From a checkpoint of a small mixture-of-experts model trained on Wikipedia.
Experts: 80 experts in each of 11 layers, 160 PolyReLU neurons an expert, a softmax router.
Below are experts of layer 2 (counted from 0) of a mixture-of-experts language model. Rows are named router (the router's row for the expert), up (a neuron's input weights, with its number), down (a neuron's output weights, with its number) and show model dimensions 336-383. Each number is 50 + 10 x the weight over its row's rms, rounded and kept within 0 to 99.
Before each expert's rows: a language model's description of what the expert responds to; "comes before" lists some tokens at least twice as common just after its tokens as in all text. This comes from a sample of Wikipedia text that the model never trained on. Tokens count by the router's weight.

# expert 57
It responds to: Zeros, years and short values in statistics, election and episode tables, such as 0, 2013, Safe R; also been and was.
comes before: " |", ";", "/", "nia", "---|---|---|---|", " –"
router:52 55 36 50 38 49 59 57 56 41 41 46 44 39 45 45 52 49 62 38 48 56 58 62 44 43 56 65 34 57 50 48 35 47 40 41 61 52 53 58 57 56 38 49 56 46 47 59
up0:57 53 42 56 50 36 41 53 53 33 53 57 33 56 46 51 52 50 55 30 52 60 56 61 46 41 48 52 55 48 42 50 62 46 50 51 67 60 41 42 59 45 54 36 71 49 27 50
down0:59 52 46 55 53 60 53 37 66 62 67 50 37 48 47 47 53 52 67 69 46 62 46 51 36 71 51 46 46 51 47 44 28 37 37 42 50 62 54 61 60 47 44 51 36 47 33 52
up1:50 56 61 52 48 59 54 68 53 47 40 35 69 33 53 27 38 48 36 43 49 54 71 48 62 34 39 59 48 57 62 59 39 48 72 39 67 56 56 41 52 64 66 52 50 37 47 50
down1:61 60 65 31 45 37 60 60 59 43 50 48 41 40 49 46 52 48 43 53 46 62 57 49 47 69 53 54 38 59 47 60 50 46 53 39 49 49 31 57 40 57 40 46 50 59 26 44
up2:56 42 51 43 56 54 48 56 45 49 61 47 57 55 44 58 53 51 55 47 24 42 50 53 50 71 63 48 35 58 47 36 71 56 41 51 47 44 53 48 64 37 64 54 51 52 39 52
down2:68 43 55 43 47 53 51 55 49 35 33 52 40 57 40 42 53 26 55 51 44 39 61 68 43 39 40 48 50 62 51 59 49 46 66 54 33 43 20 61 49 30 65 35 51 34 59 61
up3:50 52 56 54 39 55 58 52 52 52 69 55 40 54 46 30 65 40 56 45 34 47 57 41 46 28 50 55 48 60 25 57 50 50 49 45 67 49 60 54 53 72 38 51 72 52 43 58
down3:43 53 60 30 42 52 41 80 47 41 45 56 48 44 47 56 42 53 50 60 40 55 59 51 51 43 46 44 55 50 57 62 71 51 52 44 46 59 65 42 40 61 50 49 51 44 48 54
up4:59 45 44 40 48 53 48 49 51 39 47 33 68 42 57 49 41 52 64 36 32 57 50 61 35 45 58 41 48 40 58 50 57 68 27 42 72 47 54 37 66 41 55 57 44 34 53 70
down4:34 54 54 56 56 46 35 47 69 39 36 49 44 45 59 46 50 59 44 35 39 33 43 55 34 39 56 54 54 59 38 49 49 46 38 63 49 46 74 42 41 56 59 46 55 49 59 52
up5:37 55 29 64 40 52 42 49 55 51 36 40 53 49 54 46 45 39 38 50 47 72 63 53 34 46 39 49 60 63 68 59 54 44 42 38 58 44 49 50 41 40 55 42 42 64 39 52
down5:57 31 67 49 67 44 46 52 49 51 37 64 55 74 57 37 48 55 37 55 33 54 53 44 61 41 46 55 66 53 41 31 39 47 41 52 39 53 66 43 55 39 54 35 47 47 54 42
up6:55 41 38 52 41 36 67 50 55 33 62 55 50 56 46 60 56 38 39 39 51 47 53 36 46 47 40 41 42 41 44 53 66 48 65 42 44 42 48 39 42 24 64 54 38 57 57 51
down6:49 40 54 59 43 48 55 57 41 46 51 47 48 64 31 66 53 49 52 66 55 52 60 49 63 65 63 56 59 43 42 59 56 54 34 41 43 57 40 56 58 58 61 52 75 40 41 50
up7:40 36 55 56 42 49 58 49 38 44 68 80 32 48 55 60 54 54 43 47 30 61 48 53 28 47 51 49 39 42 62 47 43 39 58 51 45 55 57 49 37 44 43 55 51 49 44 60
down7:45 49 54 33 57 50 59 46 66 43 53 43 53 58 77 46 42 41 39 33 50 65 59 38 47 44 51 46 58 41 43 36 42 60 34 46 53 48 61 64 64 43 68 53 53 45 27 44
up8:46 58 53 48 61 40 38 60 54 42 59 63 41 55 32 47 51 41 39 43 36 74 52 29 37 58 24 51 51 43 58 56 59 50 46 42 57 46 45 29 50 44 60 61 44 54 39 65
down8:37 52 52 56 43 38 71 42 44 60 38 66 41 49 55 71 67 40 51 50 23 41 58 53 45 61 56 59 38 49 42 40 57 36 41 36 42 62 42 47 51 49 62 54 42 56 44 22
up9:44 40 51 59 45 50 57 53 48 37 51 62 58 44 35 53 51 39 37 47 51 58 58 37 33 49 56 53 47 40 36 54 55 56 48 33 65 51 44 56 62 55 55 33 60 49 44 45
down9:48 70 52 57 74 47 51 53 52 58 61 52 49 49 37 53 29 31 48 47 55 47 47 46 52 51 49 56 68 69 53 53 44 31 37 55 51 31 55 56 48 44 62 43 48 41 55 68
up10:45 47 54 60 46 47 33 55 60 39 50 47 42 49 56 52 47 53 51 44 46 49 71 29 57 53 55 56 50 42 51 63 49 49 46 46 64 30 43 40 42 25 60 50 51 52 46 44
down10:43 64 37 42 46 52 53 52 43 54 60 56 45 76 52 52 54 59 58 55 57 40 48 49 48 59 48 47 54 52 51 57 33 35 44 64 40 66 27 40 37 51 47 65 53 46 61 54
up11:55 58 45 65 44 67 48 58 59 51 57 43 41 41 46 61 35 50 54 43 49 52 47 58 48 41 48 59 47 37 51 45 47 44 37 47 24 47 58 44 64 60 41 41 50 57 56 43
down11:35 35 54 53 53 36 45 53 68 45 69 57 53 44 57 43 49 44 55 44 43 59 43 37 46 44 63 49 68 65 53 58 33 44 57 61 35 53 53 42 38 40 63 54 65 51 63 51
up12:54 50 38 52 48 45 52 59 60 46 56 52 54 45 42 42 56 60 60 48 39 45 73 29 36 60 61 35 46 76 39 48 52 47 54 51 41 41 54 47 48 59 60 63 58 68 40 43
down12:38 60 59 61 50 47 67 56 28 32 35 69 45 54 45 39 63 52 39 59 43 46 43 51 51 57 31 63 59 56 31 43 54 50 57 55 41 58 33 47 44 44 39 53 62 37 43 49
up13:69 51 44 61 56 45 54 53 47 58 35 66 46 43 53 50 21 52 57 55 44 55 57 53 45 50 59 60 54 65 48 54 49 64 42 35 63 50 52 51 40 50 47 48 40 47 50 57
down13:45 38 53 26 46 27 47 35 52 37 48 39 62 41 60 44 54 44 45 60 59 57 51 51 35 44 50 50 63 42 45 49 49 45 58 59 59 54 48 43 19 52 73 51 29 63 56 58
up14:58 32 53 49 57 53 44 50 51 52 45 67 54 55 52 60 50 43 40 28 36 48 64 33 62 53 43 52 70 44 61 57 58 58 60 34 55 44 40 42 51 37 66 45 54 44 44 56
down14:51 52 52 66 57 25 46 40 56 49 44 48 41 57 64 65 67 52 47 51 45 52 50 49 51 43 64 36 42 42 40 36 43 49 56 60 52 46 14 59 32 38 74 63 54 40 42 47
up15:60 43 36 60 46 54 49 48 45 36 39 42 58 64 67 48 61 40 46 47 60 55 59 37 57 50 49 46 67 36 63 70 42 61 53 52 62 43 55 45 51 39 63 50 53 42 40 65
down15:51 70 58 66 46 49 46 49 38 68 56 38 35 58 55 51 52 45 59 58 48 42 49 30 54 49 41 48 52 42 59 49 47 45 55 63 41 50 46 49 58 47 55 50 29 42 45 48
up16:52 52 56 48 31 46 62 56 65 38 42 59 46 40 43 54 29 32 51 39 49 53 67 42 49 42 51 62 45 43 49 63 60 58 49 48 64 43 48 42 46 35 48 59 63 55 36 63
down16:33 58 52 52 77 59 62 37 31 51 40 61 52 49 57 38 39 56 41 61 53 60 53 43 50 79 51 52 60 51 51 39 39 58 62 53 44 52 41 51 58 50 34 52 38 48 64 52
up17:55 37 36 51 36 34 51 58 42 47 49 52 53 49 33 70 26 57 33 54 40 43 46 37 62 48 50 61 68 41 36 75 51 50 61 59 58 41 53 36 60 50 79 42 38 49 43 65
down17:37 45 31 53 27 44 39 55 48 52 65 60 44 43 49 60 53 60 63 68 56 51 34 59 58 41 56 52 69 67 56 57 50 33 45 48 55 52 32 53 66 61 55 59 62 49 65 68
up18:43 42 63 52 46 44 45 48 49 33 56 59 24 48 59 61 63 35 45 47 54 43 49 47 49 46 49 47 47 64 42 40 48 44 51 44 53 47 41 43 46 59 44 38 72 56 44 48
down18:36 45 59 59 40 37 69 48 61 39 37 49 42 47 35 64 46 31 74 49 64 35 60 63 53 66 30 50 44 57 31 38 54 46 47 59 51 40 63 56 42 48 43 52 45 48 54 44
up19:53 44 55 34 60 51 34 54 62 34 42 54 58 40 49 60 42 39 58 33 35 55 45 35 46 53 37 59 49 52 45 72 55 56 59 41 41 56 63 57 57 45 64 44 47 39 37 60
down19:41 45 38 49 34 49 38 52 50 57 66 41 52 62 53 39 58 55 48 47 46 37 46 52 52 56 45 50 36 44 38 44 45 46 50 43 54 36 45 48 51 34 47 55 45 42 65 70
up20:63 57 35 51 47 41 47 56 43 33 52 62 61 36 43 56 47 57 33 48 38 63 45 47 35 57 44 62 45 44 64 41 52 34 67 55 46 41 63 46 48 46 54 47 53 59 49 49
down20:55 48 49 40 39 42 40 57 61 59 54 53 51 50 37 48 50 45 52 44 56 41 50 64 50 48 49 65 66 41 60 65 59 38 43 32 58 77 63 55 62 66 38 54 43 35 55 33
up21:61 45 50 46 47 40 44 60 56 38 37 58 59 44 34 58 52 55 38 50 44 61 67 40 52 57 52 39 65 62 53 46 50 45 40 35 46 41 61 62 58 44 58 47 75 59 24 50
down21:50 60 50 57 47 25 58 71 49 37 59 35 67 48 33 53 35 46 35 53 45 59 67 64 53 38 60 49 48 48 43 60 43 37 56 49 57 64 44 50 35 50 48 37 38 99 38 46

# expert 26
It responds to: Bare space tokens between words or table cells and short word-start pieces, often in species lists, election tables and bibliographies.
comes before: " |", " -", "·", "whose", "providing", "allowing"
router:56 58 49 53 46 47 50 65 55 40 57 44 65 69 48 48 49 41 59 42 54 57 62 50 27 58 58 48 46 46 48 54 63 62 52 37 62 59 45 40 54 61 44 52 49 65 40 44
up9:83 53 36 53 48 58 65 64 36 51 43 48 36 49 51 42 46 55 44 43 40 53 51 55 66 52 70 75 46 40 63 51 67 47 45 49 58 54 62 55 54 33 54 45 61 47 47 67
down9:47 54 28 54 34 55 45 56 39 58 41 58 55 46 51 45 52 47 32 56 71 46 56 61 47 43 60 61 53 56 61 56 53 41 49 52 55 48 38 58 58 51 40 36 61 31 45 45
up10:42 59 46 65 62 51 37 39 68 46 50 41 61 42 51 59 56 25 42 30 55 38 51 57 55 53 53 54 54 49 43 44 52 57 58 57 48 41 54 47 38 47 67 55 59 40 35 65
down10:58 48 32 46 56 49 39 38 51 49 52 49 51 51 47 48 43 41 36 61 56 55 57 44 47 45 33 51 43 44 69 52 33 44 56 48 43 63 26 48 59 35 52 48 51 64 39 49
up11:47 57 45 53 50 66 57 47 71 52 48 43 52 51 52 51 36 47 62 62 53 45 49 48 43 47 69 46 60 70 73 67 45 63 48 49 58 41 57 42 49 47 50 48 29 64 50 74
down11:48 41 62 49 47 57 57 47 63 66 51 77 35 63 57 48 44 65 44 53 54 54 50 47 41 36 65 52 43 61 67 54 47 65 58 49 39 56 33 57 58 58 55 42 35 53 53 59
up12:54 51 52 31 42 61 67 46 53 36 34 49 39 45 59 39 61 54 44 48 49 49 42 52 49 50 42 50 45 51 47 40 46 69 48 50 67 59 53 40 44 49 37 49 35 52 35 52
down12:50 42 50 42 67 42 54 52 52 45 53 31 51 52 47 62 50 57 44 50 50 54 49 55 33 56 59 35 36 40 50 65 54 49 49 52 36 66 57 47 58 61 42 49 46 41 29 60
up13:61 53 36 49 56 51 47 48 51 32 38 65 40 33 39 56 50 52 49 30 53 47 64 35 45 63 59 49 44 39 40 46 45 36 46 48 59 42 38 56 56 46 71 45 46 36 57 48
down13:42 53 58 25 55 63 60 44 42 48 72 53 55 53 60 41 61 49 29 52 53 53 54 60 64 47 45 43 49 57 65 61 77 62 46 56 48 62 41 43 52 51 51 68 50 70 61 40
up14:32 68 75 34 29 46 75 54 58 43 43 38 58 38 67 56 46 45 58 38 55 51 51 41 55 49 48 48 37 71 42 57 54 58 53 56 35 48 69 47 51 61 43 52 58 51 25 58
down14:44 40 53 43 61 49 50 42 48 37 45 37 34 50 56 54 56 64 63 44 55 56 36 48 55 39 50 34 46 52 47 56 38 35 45 47 60 49 62 64 47 52 61 63 57 38 45 44
up15:62 54 39 43 38 33 43 66 54 32 40 47 59 42 43 55 45 47 53 29 56 45 54 42 54 60 50 60 63 56 48 61 52 44 59 55 62 62 52 48 60 33 54 42 59 31 43 42
down15:44 50 51 47 65 39 41 43 49 46 54 53 55 50 67 54 43 66 43 50 61 25 58 48 40 49 50 34 39 53 59 44 44 28 57 51 47 57 60 60 42 54 59 48 65 70 54 51
up16:48 34 39 54 42 50 55 49 30 65 43 47 49 41 35 43 51 60 44 51 36 67 48 54 55 53 40 60 53 55 48 56 64 45 53 41 68 47 38 57 69 45 60 68 41 25 50 55
down16:40 47 45 54 45 57 56 44 42 40 49 62 44 39 45 49 35 46 53 57 51 61 39 58 63 31 62 49 29 69 44 34 65 50 44 51 62 41 69 54 40 38 69 70 47 43 42 52
up17:57 43 39 38 51 52 44 50 65 62 43 60 48 54 56 51 52 36 47 56 33 55 60 60 33 59 50 74 45 53 43 65 26 66 59 45 55 57 50 57 41 38 58 68 49 47 44 49
down17:45 39 55 52 52 57 60 57 50 74 58 69 51 80 33 60 51 47 52 63 43 38 68 51 52 47 47 65 51 45 39 55 27 59 60 54 67 53 33 42 45 42 47 55 60 36 50 37
up18:48 62 40 60 33 44 56 54 62 50 39 44 54 47 40 60 62 49 63 41 35 60 63 40 55 54 41 53 35 42 39 48 46 52 59 58 37 50 51 56 40 60 65 51 62 39 34 59
down18:43 39 59 57 39 50 53 41 48 39 63 67 39 46 55 44 36 56 49 37 55 48 43 48 52 51 31 40 71 60 31 51 51 56 52 59 51 48 49 40 39 40 35 56 48 59 45 34
up19:52 52 37 55 53 73 67 50 43 47 48 63 58 57 57 42 37 50 73 42 61 47 38 49 47 37 43 49 42 58 52 41 57 55 47 51 72 62 56 56 43 48 33 46 39 53 58 77
down19:65 38 52 59 58 48 67 55 58 71 52 53 61 54 62 61 43 51 55 42 40 60 59 76 50 40 64 58 70 39 49 57 65 57 62 42 67 67 51 55 51 55 50 57 50 53 47 49
up20:37 46 37 69 38 58 41 62 54 49 38 38 41 57 59 60 65 53 46 50 55 57 53 45 56 45 51 58 45 52 68 63 30 59 51 47 59 40 53 37 39 31 39 48 43 52 51 42
down20:54 45 45 46 41 40 52 52 42 49 59 59 51 46 48 34 25 52 54 42 55 59 39 44 54 52 34 37 59 57 49 36 51 62 57 66 62 50 63 62 46 66 37 57 43 69 51 57
up21:56 28 58 47 62 34 48 61 54 48 54 52 58 39 39 62 50 57 49 47 45 49 55 44 49 37 46 60 50 42 37 44 61 68 54 52 56 41 57 37 57 50 40 45 52 32 42 44
down21:49 49 56 45 59 54 46 60 45 57 51 52 65 56 43 37 48 50 45 52 68 43 58 55 64 57 36 36 29 73 41 41 50 57 40 33 43 53 66 39 39 64 49 56 48 55 49 51
up22:45 36 34 59 43 57 61 60 59 50 42 61 52 31 49 35 57 33 27 57 39 54 61 51 55 59 53 53 57 56 38 48 63 53 52 30 47 43 54 41 46 54 64 36 49 44 55 62
down22:20 52 57 54 44 40 35 58 45 55 47 43 39 46 56 42 78 63 50 50 46 48 49 43 58 20 42 54 53 36 61 30 51 60 43 49 44 54 55 43 53 58 28 44 58 58 44 49
up23:54 42 26 25 50 44 61 49 56 42 53 59 54 55 47 54 46 54 63 46 44 40 47 42 53 39 56 72 36 65 52 57 68 53 64 44 56 51 52 59 69 42 49 58 55 61 51 49
down23:56 48 54 48 65 71 52 53 59 43 51 65 52 67 65 49 44 66 57 75 67 45 41 56 31 40 46 48 48 66 45 50 33 70 59 48 59 45 33 61 42 60 61 61 52 57 52 53
up24:65 50 56 47 43 59 38 57 65 44 29 35 51 35 31 51 56 40 46 47 54 46 58 47 67 59 47 52 58 41 49 43 38 53 58 48 56 55 49 42 50 51 59 45 42 36 55 53
down24:46 40 49 31 62 53 50 75 46 62 48 38 48 38 62 57 51 51 46 47 50 52 60 24 58 52 50 47 53 33 50 58 42 34 69 48 57 53 33 42 53 51 50 39 45 61 56 32
up25:45 39 45 57 48 41 53 37 59 42 40 52 71 42 34 40 61 46 50 57 36 39 79 61 54 50 35 53 50 39 59 46 73 47 62 59 42 28 59 68 60 48 47 40 46 49 46 46
down25:46 42 63 51 42 30 54 66 57 46 42 47 42 48 64 52 36 41 40 43 53 63 27 42 74 50 45 46 44 53 52 60 44 40 52 32 52 50 40 40 63 38 36 48 57 38 49 45
up26:53 60 44 61 58 36 62 53 45 33 55 49 62 53 40 58 67 47 60 61 49 46 61 32 70 49 54 56 38 46 40 56 60 66 38 55 52 49 43 52 36 53 53 66 42 51 49 48
down26:43 45 30 56 53 64 61 69 55 68 64 47 56 58 55 49 65 52 46 44 41 59 49 53 55 52 31 42 48 46 47 48 51 44 46 55 68 61 67 47 55 68 50 52 53 57 51 47
up27:45 60 48 46 60 37 37 48 44 53 38 42 64 41 49 44 46 58 60 46 54 58 76 49 29 42 56 55 40 60 40 76 53 54 48 63 49 29 52 44 39 41 56 46 47 48 52 54
down27:52 36 62 56 61 32 40 54 44 52 54 59 44 49 58 59 41 40 67 41 60 44 59 40 39 45 42 59 45 72 68 51 39 49 60 34 64 40 52 38 67 39 61 41 52 29 47 50
up28:75 56 47 57 53 29 32 60 65 57 57 46 45 48 56 51 51 30 53 52 50 52 54 56 52 57 55 60 60 46 48 30 61 49 39 65 53 63 40 69 49 43 38 46 26 25 52 71
down28:37 36 56 49 48 46 45 47 73 46 44 46 39 45 49 35 57 44 40 64 47 57 46 38 42 43 58 54 49 49 57 52 49 48 33 42 66 64 43 69 53 47 57 53 34 34 47 57
up29:65 50 54 67 57 31 48 87 63 55 59 63 52 54 37 46 47 37 63 58 36 57 64 45 21 43 24 56 49 66 40 72 44 62 64 57 50 56 60 50 57 63 48 48 68 37 59 52
down29:55 48 42 58 40 63 68 48 43 40 39 60 45 46 46 65 51 43 64 52 40 44 50 49 48 44 36 53 53 54 46 56 60 58 62 54 42 35 58 52 49 44 47 51 47 56 45 36
up30:63 41 39 59 42 56 50 42 63 36 52 51 43 30 31 53 41 43 49 51 39 35 60 47 53 40 48 60 49 50 48 42 39 42 57 55 54 47 47 44 48 44 57 34 41 51 42 64
down30:57 54 47 46 61 42 46 50 47 49 58 58 65 50 48 50 65 52 35 47 18 42 57 58 47 81 43 54 50 47 46 63 52 48 48 49 62 56 48 40 43 59 55 37 44 72 44 48

# expert 0
It responds to: Characters inside IPA transcriptions, LaTeX braces, coordinates, chemical strings and table cells, plus forms of have/get, such as having, got.
comes before: " |", " been", " a", "nia", "C", " an"
router:25 47 38 44 32 60 39 60 54 39 43 53 54 41 32 50 42 40 57 39 48 66 57 40 51 41 49 52 48 41 57 66 53 61 51 40 51 38 65 42 50 60 67 41 48 46 39 40
up0:56 57 35 59 36 44 70 46 63 25 46 42 69 48 39 50 57 56 48 49 53 47 60 68 42 41 59 45 47 41 56 58 58 41 57 25 45 50 56 46 46 50 49 54 57 53 46 46
down0:39 41 77 51 50 47 43 49 49 43 53 59 42 38 57 37 44 45 39 49 56 41 55 37 50 48 26 47 64 56 47 55 60 56 48 50 49 52 36 44 31 50 57 65 38 53 38 48
up1:46 42 59 55 48 64 50 59 66 51 23 55 58 53 52 44 81 35 34 47 36 47 56 44 42 74 48 63 44 41 53 53 54 44 72 46 68 62 39 43 48 37 56 32 46 50 38 54
down1:43 46 30 41 52 45 41 42 44 58 50 45 30 45 57 45 53 48 56 55 58 38 39 59 43 63 57 39 55 44 51 49 44 46 52 51 57 25 52 51 41 70 51 45 36 68 74 52
up2:51 67 59 37 42 53 48 52 50 52 35 54 61 53 46 42 51 44 54 38 39 75 42 53 62 61 62 63 51 52 54 54 46 57 48 39 61 57 53 31 60 40 57 72 32 27 54 75
down2:28 59 34 61 40 54 50 56 39 55 66 56 56 50 40 65 44 54 50 52 63 55 57 41 48 41 61 38 61 53 49 44 58 47 59 41 34 66 42 43 49 58 56 55 64 65 42 48
up3:46 58 50 38 39 70 56 58 44 33 57 51 52 54 47 57 60 42 43 32 66 62 60 47 66 51 59 39 51 48 58 57 56 62 48 52 49 51 55 53 63 33 67 40 51 59 30 47
down3:66 63 59 44 54 27 46 52 57 52 41 33 47 47 60 58 28 46 46 60 67 66 65 42 52 75 46 55 47 61 36 56 68 43 52 48 48 49 71 55 46 56 47 49 39 50 44 60
up4:46 52 48 42 28 60 60 62 42 40 62 26 46 63 38 39 52 27 48 50 29 55 48 43 50 41 38 41 46 39 39 57 60 49 42 35 55 47 58 39 33 41 43 68 50 55 40 35
down4:63 23 41 40 38 49 54 50 49 38 43 46 39 37 63 51 45 33 47 44 53 39 51 50 53 58 59 43 39 77 67 49 46 53 57 33 46 53 49 55 59 49 34 50 40 62 53 47
up5:49 60 28 43 36 36 54 56 65 17 46 48 50 56 43 57 38 38 40 33 33 59 75 55 58 41 49 45 56 51 56 44 54 46 45 54 49 44 59 55 49 50 59 45 57 61 45 66
down5:35 46 56 46 30 32 64 35 41 59 42 55 36 66 62 49 53 54 53 52 42 47 48 61 53 48 41 56 17 31 28 54 38 54 78 47 51 57 42 64 47 42 41 49 64 44 54 43
up6:29 36 33 48 38 63 47 61 51 49 44 69 53 34 46 55 59 53 32 64 58 40 48 45 54 50 55 56 46 42 30 45 46 50 44 42 51 54 53 36 36 58 62 43 43 55 48 51
down6:45 51 69 56 44 60 55 55 49 54 43 40 43 38 45 39 53 35 50 44 54 57 58 54 43 50 45 61 70 62 61 60 51 47 61 58 50 51 33 58 48 38 47 51 60 59 53 62
up7:51 39 46 50 32 53 51 57 43 34 44 61 44 52 41 57 39 52 32 47 36 37 41 38 63 51 50 39 57 63 49 60 63 57 64 33 64 49 47 42 53 51 53 47 38 29 42 50
down7:63 55 64 47 70 54 57 44 30 60 40 53 32 57 77 40 38 60 43 48 54 40 41 49 68 60 61 53 48 65 50 39 59 40 55 57 46 57 59 46 44 53 47 73 52 65 44 68
up8:70 61 52 44 51 36 55 64 58 44 54 31 69 59 47 48 49 45 40 50 51 53 55 30 55 53 60 52 65 39 48 67 81 61 47 51 49 52 57 40 55 66 43 48 53 54 50 46
down8:67 44 40 55 45 53 42 60 58 42 30 33 57 45 52 58 50 37 61 54 56 51 45 83 49 52 36 47 50 38 45 43 49 50 70 38 61 40 57 37 51 59 54 48 46 48 42 61
up9:39 71 54 44 45 38 57 53 54 48 58 42 45 43 52 28 45 58 27 50 67 48 41 49 51 25 48 49 47 64 74 65 68 49 54 31 50 49 57 50 29 39 44 32 38 59 56 56
down9:61 57 28 35 58 53 45 55 33 57 62 41 55 43 44 67 65 42 36 35 56 49 51 42 61 55 51 43 61 31 51 47 55 38 44 57 58 46 44 37 51 71 65 36 42 50 48 63
up10:61 52 53 60 49 45 44 51 51 48 46 41 57 28 60 55 41 57 39 27 50 59 53 57 32 47 59 39 63 40 60 61 46 43 44 45 47 38 53 60 45 50 61 60 68 56 50 41
down10:35 56 66 48 50 40 57 31 43 63 58 67 53 39 81 43 44 48 46 68 36 47 47 55 71 48 36 47 43 51 68 59 61 43 58 52 44 41 37 61 45 55 59 74 60 67 43 55
up11:50 44 47 67 51 28 66 46 57 52 41 37 46 52 44 31 32 45 51 41 51 61 59 44 39 41 38 43 60 55 48 57 50 46 46 53 43 48 41 60 75 49 43 34 68 42 51 34
down11:49 52 51 60 49 51 46 62 51 47 54 52 33 41 39 62 52 48 45 42 49 56 61 45 63 52 51 53 56 61 45 53 52 55 66 48 32 50 44 40 49 39 51 48 47 45 48 36
up12:54 35 40 46 40 54 56 57 48 49 39 41 79 42 62 47 40 42 39 56 49 43 59 51 40 60 52 55 42 43 74 74 48 46 78 49 58 55 31 60 55 63 65 49 56 44 63 45
down12:41 66 45 38 42 74 33 55 41 44 46 43 53 49 41 33 57 41 44 46 59 46 60 61 77 55 43 57 62 39 51 36 60 64 39 34 42 59 54 69 50 51 46 48 48 40 44 52
up13:70 40 28 41 47 42 56 62 55 44 48 46 51 52 45 60 44 42 48 41 39 52 67 36 44 43 55 48 54 62 52 74 36 36 50 53 58 48 52 32 61 28 55 17 57 30 39 22
down13:40 51 58 55 69 50 32 37 38 44 42 44 36 35 52 58 65 54 45 55 57 46 49 45 42 54 38 45 42 58 61 45 65 44 30 44 58 49 57 60 45 36 56 59 67 24 56 44
up14:51 62 61 47 53 43 24 46 52 47 42 54 63 42 55 38 33 52 47 31 65 38 49 46 68 40 38 61 41 66 43 55 59 55 56 46 41 57 51 46 44 64 61 42 45 51 28 61
down14:53 60 57 36 52 51 62 48 52 72 59 53 59 48 34 52 49 56 43 43 25 65 62 49 51 42 44 31 42 33 70 57 52 24 62 49 46 44 52 53 50 64 51 35 45 47 54 46
up15:60 48 57 43 35 26 56 60 54 30 57 51 66 39 47 47 56 56 53 30 43 59 67 43 53 57 49 40 56 46 45 43 57 56 52 30 56 43 56 56 63 57 59 53 46 45 42 42
down15:38 77 52 44 58 52 35 29 52 66 55 44 54 50 53 68 56 53 69 52 52 49 53 54 28 49 47 54 49 43 43 50 57 51 53 64 43 51 55 49 50 52 50 72 48 56 64 54
up16:44 31 64 53 54 62 44 44 65 32 58 45 75 35 47 54 42 47 58 39 35 59 34 52 63 61 43 63 50 57 53 56 48 64 44 53 61 47 40 42 60 59 33 34 48 41 33 53
down16:50 64 51 43 35 39 68 48 49 45 58 49 57 59 42 62 20 50 70 47 67 50 63 44 30 51 39 61 45 24 50 43 38 68 60 57 61 61 46 40 53 25 43 38 49 49 46 59
up17:52 40 44 39 46 47 49 61 63 38 57 49 40 64 44 48 63 49 55 31 39 55 72 47 49 51 55 40 59 51 50 42 44 59 62 30 48 43 65 35 30 37 60 73 67 55 44 44
down17:50 48 56 47 36 54 58 53 54 51 50 45 54 48 46 61 59 54 50 49 46 43 49 51 47 44 71 59 42 47 54 52 55 54 38 46 49 45 54 57 54 47 54 49 76 42 52 40
up18:62 51 47 57 30 53 45 59 71 31 46 61 40 56 53 55 32 41 39 52 60 61 49 56 52 40 46 49 72 61 54 55 65 31 52 50 62 40 49 44 51 44 45 44 62 38 52 55
down18:38 59 48 50 61 61 43 40 48 59 37 66 44 50 53 46 64 63 40 57 65 60 70 57 60 53 44 37 43 50 67 44 32 52 55 60 53 36 52 42 37 57 39 36 66 61 67 41
up19:45 42 28 39 50 51 63 48 49 34 38 65 44 45 40 42 38 36 42 48 51 49 62 53 41 62 63 39 45 40 47 51 60 51 45 51 44 58 47 47 41 39 36 48 54 59 50 47
down19:30 51 57 52 58 38 46 70 62 41 54 51 39 32 49 51 37 46 54 49 43 52 65 39 45 41 45 37 55 52 46 48 46 37 51 42 48 39 34 66 52 47 62 41 43 63 32 52
up20:63 66 38 57 44 40 60 62 56 30 55 50 52 42 33 49 42 49 50 21 56 51 48 41 69 55 58 47 53 50 39 68 61 31 61 56 67 53 63 39 34 57 66 36 63 45 62 57
down20:40 65 43 51 44 64 55 59 44 76 52 60 57 62 53 53 60 54 51 72 51 51 56 36 40 50 53 23 52 50 47 47 50 52 46 59 57 70 42 51 40 50 41 48 44 58 44 40
up21:54 57 41 50 60 30 39 55 56 39 45 53 61 48 47 65 48 31 38 42 45 48 62 51 54 62 45 47 69 40 53 59 51 28 62 45 57 41 52 49 48 49 64 37 47 60 53 56
down21:48 46 41 45 49 54 48 38 36 45 49 65 48 47 52 61 56 68 67 46 48 62 38 35 42 46 59 47 26 55 55 54 30 49 33 28 52 44 63 44 53 70 55 49 55 44 57 43